{"n_experts": 32, "moe_layers": [0, 1, 2, 3, 4, 5, 6, 7], "routed_scale": 1.0, "balance_bias": false, "vocab_size": 32000, "norm": "rmsnorm", "beta1": 0.95, "max_steps": 6661, "dataset": "wikipedia_en"}
Below are experts of layer 2 (counted from 0) of a mixture-of-experts language model. Rows are named router (the router's row for the expert), gate (a neuron's input weights, with its number), up (a neuron's input weights, with its number), down (a neuron's output weights, with its number) and show model dimensions 320-383. Each number is 500 + 25 x the weight over its row's rms, rounded and kept within 0 to 999. Numbers have three digits each.
After each expert's rows: a language model's description of what the expert responds to. This comes from a sample of Wikipedia text that the model never trained on.

# expert 29
router:508492521499496456500548510516517491452466542564485520487526529515537503512496446466509465459512504470484534504513436516528522541517550467494504531498531532497487460499519483481512511527480472
gate0:496515521479456503497522494476461497484483498524476504517513469489500510491514463475488478508483461493538571549508487549505537467486511481539501469516499512478473519509443448507464474497510472
up0:524506491468542488486464547531541484490517531495496501474517508535476486517514514544516537476529506491494495481499515496495492485532512503505445503476449496519530490465477525517529488510459520
down0:488472462509486529542503523455485478466536445498482503488505520557462509537485500500501510475491521506482513479502486508495492527497516554503473514521541494503506501537495541481456508497486464
Description: Values after field labels in infoboxes and lists, such as Fungi or Plantae after Kingdom, football scores like 2–1, and Romanian ș.

# expert 20
router:505487502475533484486460531492455488501544488479531546534447537515452450494483528503516463486498517482508524490516483495519496496530519516506525466525431477454485508494537543519522494522544510
gate0:511529488483476506526492503515495469515479495515535508500453483537492516530508482502511468502493540481536541503475550505441466465547502520512490568464470488537475569482522511477516506514473510
up0:518483515554525459556448518491483444505493492456489518521490473544473465511504535525480497486525500505451519478527473514487505483479478472512485474484520471513491501501496496487517526538513514
down0:459514515471523521466541530468519505506509502497503474464504521510519549513494493532503504524484490478526499506520518516471513499504548530470531477519501529519510488498506524491494503492442529
Description: Finite verbs and auxiliaries right after a subject, such as was, is, were, been, plus participles like launched and created.

# expert 27
router:494438479462474499477526513484521476494504491514478485490488536505523557499506512516493480499531553493522437506517534493503490498503489468511538516475514493487502483498526494451518491488506482
gate0:506478496509463496475476507446550502494474546518491540480498504547470493480543522529486497537537496507489487487500541471481493505523487514525482522487491502508467507525451500457491479508474480
up0:513525494486497468487469502468513485544489479541504515497480511524481526526533507478518466536521543506524528447490488510505476495526538482516533502490539531531499503514496507446485462482506538
down0:505462507486478469495505537509493511531472487521526523474514486534456471511476523484472476488507510504476503484495483548507524464498470497495524497551504521507529527515476453512476501539482514
Description: Years and dated sentence ends in career biographies, such as from 1893 to 1896, in 2014., also college and School.

# expert 11
router:482495502506473469537549498508507554516507524494489458482486512478498497519515491484504477500466481467529520500488495527514512541533548497539529534502466484504531525502493470505465530483522521
gate0:506515458493491469494529471444467483481477499499481554518473485471523485477458461495509522495505508498539475534548543448458490489539561529549504480532520516463524521495493474501499519515475480
up0:478507552515532439530472529526445513524495501533531504485510534522488502508505519494484494544456498490505520480491524533524497514487444487487530496503522473558535485544541501493490480466479520
down0:515504475520476498534523511471514504483528499498471480549474486495517512472494459486477499508532499459454495503529490494491494523472452465497502501523464494509535511511491530514477462511488470
Description: Table pipes between numeric cells in league standings, colons inside times, unit and currency tokens such as kg, mph, $, and sentence-level the.

# expert 8
router:562510505493510470500480495538498479496487536496519538502499506480505538462492481485491507563470512523531464484471503485515473530496487481476510523470497529469514464486492494423476473493500508
gate0:526465520432568529501505498524565478513454514475492531458490451511511488515500491480481491483512472511537492477520493532494506530510508491497520475555519536487500567510502484538515492494491528
up0:482501480521460495510498490480468522474487523529497458534498530496501526521461497449502523505493492467501502501502525522436495451470431471504482512503480452514517448532513501499505478481486473
down0:479506464464554477503444499530526548467486464505521515506522520509472470530507522495460578478508508490530519496504541507532476516502553499476527513485533519473498493544484490516485482518488502
Description: Pipe separators closing table cells after names, scores or numbers in sports and election tables, plus semicolons in numbered route lists.

# expert 16
router:514513492478459475482460542501482489541487539492487463472519536511507487473500537459515503502507514479525454546470480468492492479495503473474506516464473506463444484470493481470495484492467533
gate0:532506480480498478521484527502483516478509501508487519453519559508499484497444553470482450482503539479554490494505500494491494480480509490456501507506459491511455521460510481500497490508497535
up0:498520529549466532607485449485529532498520497490554509517504504483515561500497512475501454502551537528483506526500428504477476510503515498500496452476481479499471506507504463537509512517501470
down0:523492447499531572529499506494521506489481499521507499511515540442547509507507495485519486449529498472533509429516510501506486466491497518530526500492507512569525496523490465548524491531497439
Description: Inner word pieces like er, e, an in names and words, e.g. Cuerda, Miserables, plus subject pronouns I, we, You, She.

# expert 31
router:502426478514495450509502450476522518498465516482548518466481505467521501515494532502464516527470491467517508528507499501479482519486468476489489535461486495464509526506495524495516474492515516
gate0:489474505515488479485511494464501566491487501495494476451520491477450553483531443485481443550513472536522526480520475513523469499480488486516492445495532488519521572516440511543519519478494466
up0:508526470451457513528514514522499482503539507498541497546474532513544484503469513504500528429515512492461470508479494517495489493538474512519489534507487538524488453498557480462541492537507534
down0:487466481473499584508482495500485521505493515505483559488487482520480464506506538465501499519485497508516512508460521453563497505489519519537517489506492495490492479471520517498448512494503511
Description: Nouns after the or a naming parts, directions or roles, such as end, side, north, head, President, Binomial name.

# expert 21
router:510511504535494518514529515483546479487501531492541469496528476530488489455533532535542539522486479471503526524522484496518516565474497471549489481458509512518480525508471487452518484449488510
gate0:521478465528510484491530492481523486521504500505465462482502507518483482518477492535556475499528504519519547536499507512527498513462473485458490534536483483497457482488512466478509481506512521
up0:481503501460473520490522506504507515534479527498514517525497494475449525519489488480525503495488478489497505476497482518463472497535528493486541450524489517505516507537501484529454450515523470
down0:499518477491518534497498492506520527536515494507476579490481547485515483468497486483525477494494497461502513515458495479469499481439504513516522511487524545479533508506510534493484538519459500
Description: Middle syllables of foreign names and words, often after K or T, like Tijuana, Kavanagh, khaganate, plus zone in Time zone.

# expert 4
router:502537470473533513516522453497509526514493483517503462518464512479527513519487484473494496505494517500508535513526469509480544451513507522486499509515529486483523471494531494488491515474525473
gate0:494488464491545504513528504476480471525478513478487467516468513511513518506432480511548468479475527525465471502470526518496481501486490530495505481517488502478477509500515483513529446544460470
up0:520527488511546500556441507527490489493507500525536488509472476485495535543518478528484519491477445502511517509530526495475509496452483536502526468488506510499495561482519464498497480493485482
down0:512497500447504502490494504474512505524485483532491523508505487475502503539558521458530483456504497498474538504464492502542452455554494491512471526540551525525510469472504499509471499483499464
Description: Wiki heading markers ==, ===, = closing article titles, and line breaks right after headings or short descriptions, e.g. = PARSEC =.

# expert 3
router:489524525489478487532518520496502519543468528473489475529495505518449523505497544538524508546502509485511415480480523509539480484499516529509504540528525455487504466524512523467498504471510514
gate0:547516475513494518481501498511496457491505477502515466501489509491502479485511492494505482505514543495477564512542481543536487489522471474485507504522475495456460450476508491469510503468469501
up0:526499491522491495478522475525463473483515456517517436533475515492492514497529474511502505513508508492521554531546489538492512517498469504493505499534487481462462449493522495475497500464484532
down0:493474501508506482495487474511513470486525478465529517510567495477516493484544532507504527504513487550476521483446497497509498478544494501451487499525534515467474454493475510514479538466543483
Description: Periods ending sentences, including after quotes or parentheses, plus US state and place names like States, York, California, D.C.

# expert 6
router:539486526506520525491494480509498476543475517463504554521539462499456493513518486493474531509528520490489495507481535504487506466499509511535522493470524502484502494491473470535515495442484493
gate0:499502527439517492533487459529515470548507476512524488482532482525505526467505459485495487479470547463486487473486475465480480525516510493488485501484492489469477478506472545517483464524518482
up0:497479506480484485539485469534497486534496500483534504520578510489511506513487507419464466517486525522484466508519495508443491529494473516516535520478462492489493469522499496481504504495548499
down0:499501557476511494513533484523464495487518481505540503555518478470516503488469500451541480506516500508501481479469528468474514494525511521525484543492494502506539520485432464504534464508487491
Description: Final pieces of proper names and compound words, often after West, South, San, St, such as Shank, Animalia, ville, Paul.

# expert 5
router:523507480493528485502483522499469523426538458473512475512510485508515483489424501493481507476472503492465541549521493527470521502549498531501476529545522502496507552480528514535535472562534528
gate0:472495504478458478490509521518492504501522508466531521495497546482510473469544498512500483497494456494472462510478544478506436474471480480551480490484527468504470512495504489502461421507575465
up0:513517465528494514512476503494512485500500521455543504519496552488495464479571509506495501522477487541456552520486480451509507527436503461511484450520511497515505483487514518521438488461564484
down0:471493524498518520471501510455504548510546512513508515480496489555488536513473503497489518488516486526502479536518518501472534440505477506525463514505466469463449470507504498469494505496486522
Description: Prepositions following a verb or noun and introducing a noun phrase, such as with, by, to, at, on, for.

# expert 13
router:486496504509524522483534510512538493450545495466482499497506488552512475495517511525484497492520518518466483554519499523498527503528485542464528462551516500490517547456495407548487518479464497
gate0:489505514508481476498443497490493495493495501461511516540520529450515505500511528512501483482476471495508509496529524514544477484490479496508508470517458472499490482530467506479534494489488478
up0:511498525499500472519453505500502501510486507453536517537513531487508508510516515511535452482487492487513502518534537510552479482497498506491502482478454469522473480519485500485546500489494466
down0:536519509533510512489518478533491529505510531534511495531459508499520495534488507514527529522486487505517509500488548502464493485500496507515499460515484516487499458541525469466497512521514506
Description: Small numbers in tables, scores and statistics, e.g. | 1 | or POR 18, and from or than in increase or comparison phrases.

# expert 15
router:521479500491481508495499517507482507523478475468460490525491486501440548523525527516529494490520558503462489461478528501528503473497488452543507450477524501469492481527467497458469480509503488
gate0:448507514513459479504530512496511498513506478532482510506542511524489499510510517548481486523523438478470491536509488490476516530502461486452485463461464547505489506541510495483502480511555530
up0:522512548466511520536486473505516458494533531516539474510486529479495493509497473489515493505474510529504547464510540463513519501514527503495521534569516444501522527485480523507467538531484476
down0:494494481521484519495544468469470484482523485498476548497529493498507481517536491491481487497505502514470501484505514489522501533520497492495556490501473512470465533491500499495483506479533492
Description: Institution words after a name like University, School, House, District, and age, housing or percentages in census demographics paragraphs.

# expert 28
router:516475495494509541484497482489454544466497454546516533512498503496518524518531485507489485492490502471526534518535543516502532500557528482457505501545474516496495452512532493528495486506478481
gate0:475517466511503503519523488517495547479504535466530568449483485478469505504490500497485512508486491506507498523489484520502542482498518535529534506508526465489492520457520464492505491488544505
up0:502482499494497511499483482480502459545523452485496424537511529495531512499508467500512455531497524492511470473505532480496457493525462458474459492523494521527509485524477508491498530522479519
down0:482508513494524558477508472482480475523488504521502517519503550495464483488482532485506486455509476475532527498490481469474479498513483498507512550512479437499487505532540508544536466485482488
Description: Word-starting prefixes and modifiers re, pre, post, non, mis, mid, plus high, long, early, small, often before hyphens.

# expert 18
router:515507449512523513499502530511483461530486468471497462459508516516511504517515495499512478506520525502513491468495500504516465506520496512463501491504419465440540543506508514520505515521512505
gate0:519528517537506521476477507475491471517517551522498549524510487492506463518478459506484452497530441518494529571505474486480496535529500482510491491495439495471518525515501500501461487471467494
up0:494498523490468488525505492489479499480474468498542449479482520525465510442527513511507520485488492504490527446510512515497483495454505536512527538529547494525501488484478526496559530516500477
down0:562500450510486517480487482531507508452505508491481539510496511534501485512517427502483449495496507559544500496485508509498489530524477484475486453477477493484544473543529516523503461467500498
Description: Subordinators and time words in narrative prose, such as that, when, until, because, plus time after same or that.

# expert 22
router:531507495489528500511500479486474488455461505465494509501535528457470470476525515494504525510514479521483532544527500507530469511531481427502484525505544517556487527501477527527547519505522537
gate0:524505524524454491500537498528494473540446531475504509457490490492493539438515520494491466490508476478489511509486473471472470540473486481482529562517523536478516512452513499547496464520487507
up0:440497483465474483490505506513502513526468532500469514546497485447547491489488466511484528484487462510477494489475479507522505515479529488508476521487517529510507503465503475506471495526496496
down0:545516531535520487477492509485526534503514446509501507492501536509470473489497523514460532534520531519483496499472449455477474469537558529494475509486490488525506493520490509530524518481513487
Description: The preposition of after nouns such as programme of or line of, and articles a, an, plus for, to, by.

# expert 2
router:533516485518539481486477510488482500485467496472502535495542525550484475493483462458516488475478466494471478531483459534502489470494464508528453528524485506506520497460502488542463520474471508
gate0:496539529498571502478495510536521488497514502481445504516516491520476556478437483506536490489468506483455547565463509543494497504496480460495533502502502567486546475551456489517469513513533558
up0:516441482515495526457514501492480501530475479504540517486553530531506491523517518458521552511479546490491512501489511469520546464492491476519473518503517484445515542489524511493475510490540509
down0:469503508537530492522509495496527438486507464495533509510498493495545516517522522485510494494489494521480526495505486541542505485469472448494496512467448512503475517522479465519492491484488550
Description: Bare space tokens and opening brackets after list dashes, table pipes or colons, such as romanization fields and election result tables.

# expert 7
router:463533518483534531489473484473492484480579499469522539521491527538442450503484502516514466527508506485533513497517522500483536497495515495517530513495511467477509516519542524516500472538563533
gate0:495494520448485489489475523469515493475547419501517545491508443493518488478472498560465516502524487490471484492457465531490519479505488523483508515463523558460529525446467441490506490519478526
up0:487499526423505542520507509478501470470528486515506523538489452548520483473513487522492527496455488508533525466480509541520496494505486503499490483489459560500510543516522479485472507448522558
down0:459478469497518505550457476530498487478508516509516453503468497523539516501511522535507507465517504543506505461523458547467513493509494496501464516519548506521538556495548494487499495515496522
Description: Verbs and their inflectional endings -ing, -ed, -ate, -ize, often after to or can, e.g. making, simulate, cloaking, serves.

# expert 0
router:494502541532502458506526483505506509482525508448498536529506493469536485462520458524508491486513496499475516522472495522483499548525498498446499466474485526524492500517511506516509539493510462
gate0:505502523474497436467549495532535471509473508543458490528468501482513481520481474507502513506485485518501488476495486489470528460518462477476535501520451523514511518516508495479487493463556478
up0:512515482510513518517491500505485536501529523470470509456542503497496515447517521519505501474478512464512471542535512492497529506455510486556484471483536469495526464494524505516513532531444479
down0:510487505487474506458538565475493499514523493525527499506504489500456492489505499501505444514527523485546500489455513518485497525498512538522479447460496513506518501499474490522509486531523525
Description: Pieces inside personal and place names, especially Romance particles and foreign surnames, such as de in Santiago de Chile, Kem, Aliyev.

# expert 24
router:535472494518502492495499526465494537464542504462481508467467504479493481476496526515468487485523448467519478538502524508475461500479549525518529529518483471537520517545466491537534487555488491
gate0:474487489497521427524458579495458518481494487530470515513484547457486500509489521435518488538492471515518465507497532512486484517478530497554501527479555514515521497447445522480489513480506518
up0:499516487506475578489517495500532508497494501491519457469480500506502522514499462554492505497524511495461552503463466464511474474504522481421537476512466513479511505510511506527513513507482493
down0:486480501483461495483469485470508497510554519448541508494506520508514473519458526509483486465501481506470516516462452462483465536488475469494482499472515546526506504531523539524476516531522528
Description: Words following the, a, of, such as first, other, two, most, very, several, and the itself before nouns.

# expert 14
router:488497478521541506464497473522536502531520479512487498486514480524503548481482552514503454493495480522522480513484529488469486487526474496457536482523520532477543491499478548538464440525486502
gate0:503485509542513488491511518487506506479495539489529499512533482522520505556507528492503514536529501493505552490498468533512467434477512508523512505492507486510544464452554487495524463557528505
up0:493508502501485481496490503524485522457510501503498490473446503465501557490498475515515529503461510506504492498487505495450492507479475472518502461507533482504444535513462545482489526477478513
down0:523514511502511504475519485517497517501484521535485526532506489445475473531482570505498506461465485490564536528485518467480515535539536534504484500520476506525523482478509531522512526457507498
Description: Month names after on, year inside ages or contract lengths like five-year, plus but, however, there and commas after dates.

# expert 23
router:515506482498479552479456431515511498493503513494477507506526472508499443518525506508545532489495490492467513508530532518480500516485500467540485488483506508518511498504502505531481542482544471
gate0:478504507511521449532527496482514479496476477504504478460526546504468489484480514488539539500524501507522459492466518445524477497480486499514512502462480506506502524502496446515495537490514487
up0:529506517490484543475474498524482537488536512490494510563482454499522517507511478508466466487477485522477530524503471543489521519521505498474493514543517482498500464520511556500499473523501494
down0:464509478495503466523515485516513465453499526482496491470466511523544469510465497485516487502460488514508481564490472487476484538465531500481493480512494496452529501489556484507498521506536530
Description: Line breaks and list dashes starting infobox fields, lists and sections after titles, such as a newline before Tournament details.

# expert 1
router:493478486479510503495472483490470493509499486514473460481431515465498526509512505515466529505465497543486517466519484484486472460491466529466542528457522501488479464486505500497526537488457511
gate0:454501481539471467467530490535524432548499471485509491487486520477498527480447483514488558524488493518548493532511493480521560466489495499490539508505502494516489528543546514558499512500514521
up0:513496482504524473527517501459462507464452545472525527512535481482522469500526526504556483504485505484480469447475483500530453566522506502456495533484457490472470489469506498492517513501519498
down0:522490483515529517467499501486540530465478498515472505483438527550494515505489537496524511528493474450496507502488509506510456496502510515477460484562526523465459535494521482514530507543473535
Description: Words that open a section heading or paragraph, such as career in International career or Personal life, and sentence-initial The after a line break.

# expert 9
router:467442512487514457519494507515525477507503516511496500517522457468472526559512472541505475482513552493541470481492503513451462470547490439479472505486522514480495455517489502439499530485475546
gate0:493504494562493451531552488489493539497547512493518504533486507484538531478453571514497506544519491536511511505483478507535496482489495484461470534513493460486461488508502471468511441488480494
up0:497497509500490532545494473498494507491515534472473528493519508467484504504496477522503476499471512466492495541501471450512498477462461545497487507485527511501468469485451533453493505537505482
down0:533478490503484527506538432477500516488516474478523533439467515462484452509535467530505527494495503516471480543477506498508513449538504493530474469491531534498521527451474463448494520500486530
Description: Pipe and semicolon separators inside tables of results, plus column headers like Votes, Score, Goals, Pts, Win.

# expert 17
router:497438470492486475514548534482519477532475499487512474525477500487515515494478470513490501508487478490480477489511463504460431485494464503537500480464512470509516450484495548487493527475482498
gate0:491488488476482467499480513497517538522498506459524500495547479519532461554526469465489490517512452530483509485459528480475474481502485484497482499521512540493523521537489532505481472474476482
up0:484482503455530470528498508519517505512476487478526549501522468500544499515497467503489478508500455494487485505513516516472478467505462509528496501532502510466491492518490528496507501503506472
down0:489474502518501449532509518558480510498437478484506532534505514493486508487512508475540495484499518426534469529482457523497490475479494465463465547516486515485468513513470502513527466494462484
Description: Opening quotation marks before song or album titles, music and film nouns like album, single, episode, and Scientific in taxoboxes.

# expert 19
router:470506498530476484536531512457540455484461479515525456524529480469507532498509499473484491525545522518451462493526455538539502525474512508504517530518516529522463488510507481496533549481463487
gate0:482495508537499457492476514512487511519509485472481478508504447486497508470550467495460478473494447484499493478480505522496497500531466514553524521506490524539479491522500488468514525510463546
up0:515544505447474530489506467494507478487502529564526518512502518498497474533486518524509501488487522497503513524524489501483490505471494513439481480484520479473481527491476487514492525484536473
down0:484529540502495541459516491513521499513498465521506473477475528490468483512502462514490513466519517520502512507476480476482494475502530489508543474481473465462542482495454463509487485525465517
Description: Markdown table separator rows like |---|---|, and inner or final pieces of rare words and names, e.g. Piccadilly, Availability, -ary, -ible.

# expert 10
router:488494471481496513517512489535484486509490507478511516508469525541452450522506523538501450503456458535526495551512522492528550520488480511461481520478504465498492527481504480494452465507483492
gate0:505505483539547508477516546507461478489485499512489475494482525523467482501507502535476528488468488548489504462520489482511508506480490488508494497512524516429499493497502533471505535504501494
up0:494501539459478514492502510508487494494558501513493520467551551501510481483502518494472503515561528482507486541513505498500478459488495516469492481487465499461546478432456512510501508477507476
down0:537487453513519457507496490489511492506484462496494534521468475500508525450515520507502509502489499530507442479533516512502482485495515499508510551462450508526509484522504451470479510524496452
Description: Place and time prepositions such as in, at, within, during, plus the following the; also a word-internal a piece, e.g. ataman.

# expert 26
router:524488513469510517509486506506497525511514510506500503464487510520476548511502517491499464506472527527522513465471528514526465491519483470500499497544483499480557490478484479509481502564505476
gate0:510471500458529526475508476510506492469497460494481522536491479509520500509499509469511525499507464489502518455536487544455531493496483493502526505528560562540498507494495467495470468454473475
up0:480496486453508466451469501491520530475536511497469546429521539518496538512483509483539471488501527472501511551483475505499513486492491515505436456544497487490468477492504518478453545551541515
down0:470520506517516472526522450486522491511498478531493445508529475451501469496499476485523548504516528550493482476496501486502519495454473523533516499507485510521457485473463494511467476468512491
Description: Commas after introductory phrases like In Paris or In retirement, commas after years, plus where, when and because.

# expert 25
router:494506531537518545553483504536549485567499509526491488467526503526500507483470488514542530462519495486544530520501488474482463480465481474545504477471518474522496492514485484490506443460456531
gate0:503485477511484537479498509492502466509525492494457493474495519491520485494500498485500465482523498510466551560495464539520477489494534539526466517463509518500508475478479503475494476492479502
up0:464508525482520497471483495540485486526492470499485520531484480486523478543477483511508511503538506499517497519509510531490508514514497470481478494491524477520500479484508508537502519483538464
down0:481536490487519494504525473476493503446501513494436510522494483437495510512523519521487501480514494487519533525497482449512478505522506525496481482556515498544524485513486538544460509516475500
Description: Pieces of Central European names such as Szekeres or Štěpánek, LaTeX braces and frac, coordinate symbols, and non-Latin script characters.

# expert 30
router:524547554501457480463483468498541459536465534466505513516567489517532535480491526484490547490493518512529488465514511449535540453534494468532468443506539502541457453500528450476499508480478516
gate0:528478566529503473502486533499441488514519498495542477474507474510509514506485518531559536507514506502509502523489469497490470496420523495503504503513490508504540491500497507503509472481482519
up0:518519572568507457496492533464468483456564532502504460498484457485464539501500531511554526475495490514506508501479488507465462492457497521483511535521517549522529506503485514513506483485484493
down0:470538517519498511519459495522484492546501514448487443530483530511509510475489501500531477510464466514508526528463502523493521459507505519523520472499479491490495498487482490533500500536521473
Description: Short inner pieces of common and technical words, mainly lowercase, as in splintering, corporatist, stimulus, separator, dynasties.

# expert 12
router:519497441519439463482499548517483490475523521519502458531531511498536517520543494493517521461505514544510488458511510522546532483504515479477486483487509474507484478515502501443462526502499483
gate0:483491477524532484496476467493481526505477430516476485477543551542505530493544484508439485543469495528488532494496514529467536494496489511515517490485472577474507468479536492523517538506525486
up0:537527547516444528523509514505540518519529540506535508530450451468471473553474512492528522481507498469522481485500494483496479509484527498485477506477520439518487497485485521492465475535483515
down0:481477500475505478512535536496481533527528477535513484481530512513471527509525539510483482507504571490484527532468507513535492499483557465496494462508513487453478476499490492434482476528467468
Description: Words or first pieces starting a line, heading, quote or parenthesis, such as The, He, List, A, pro.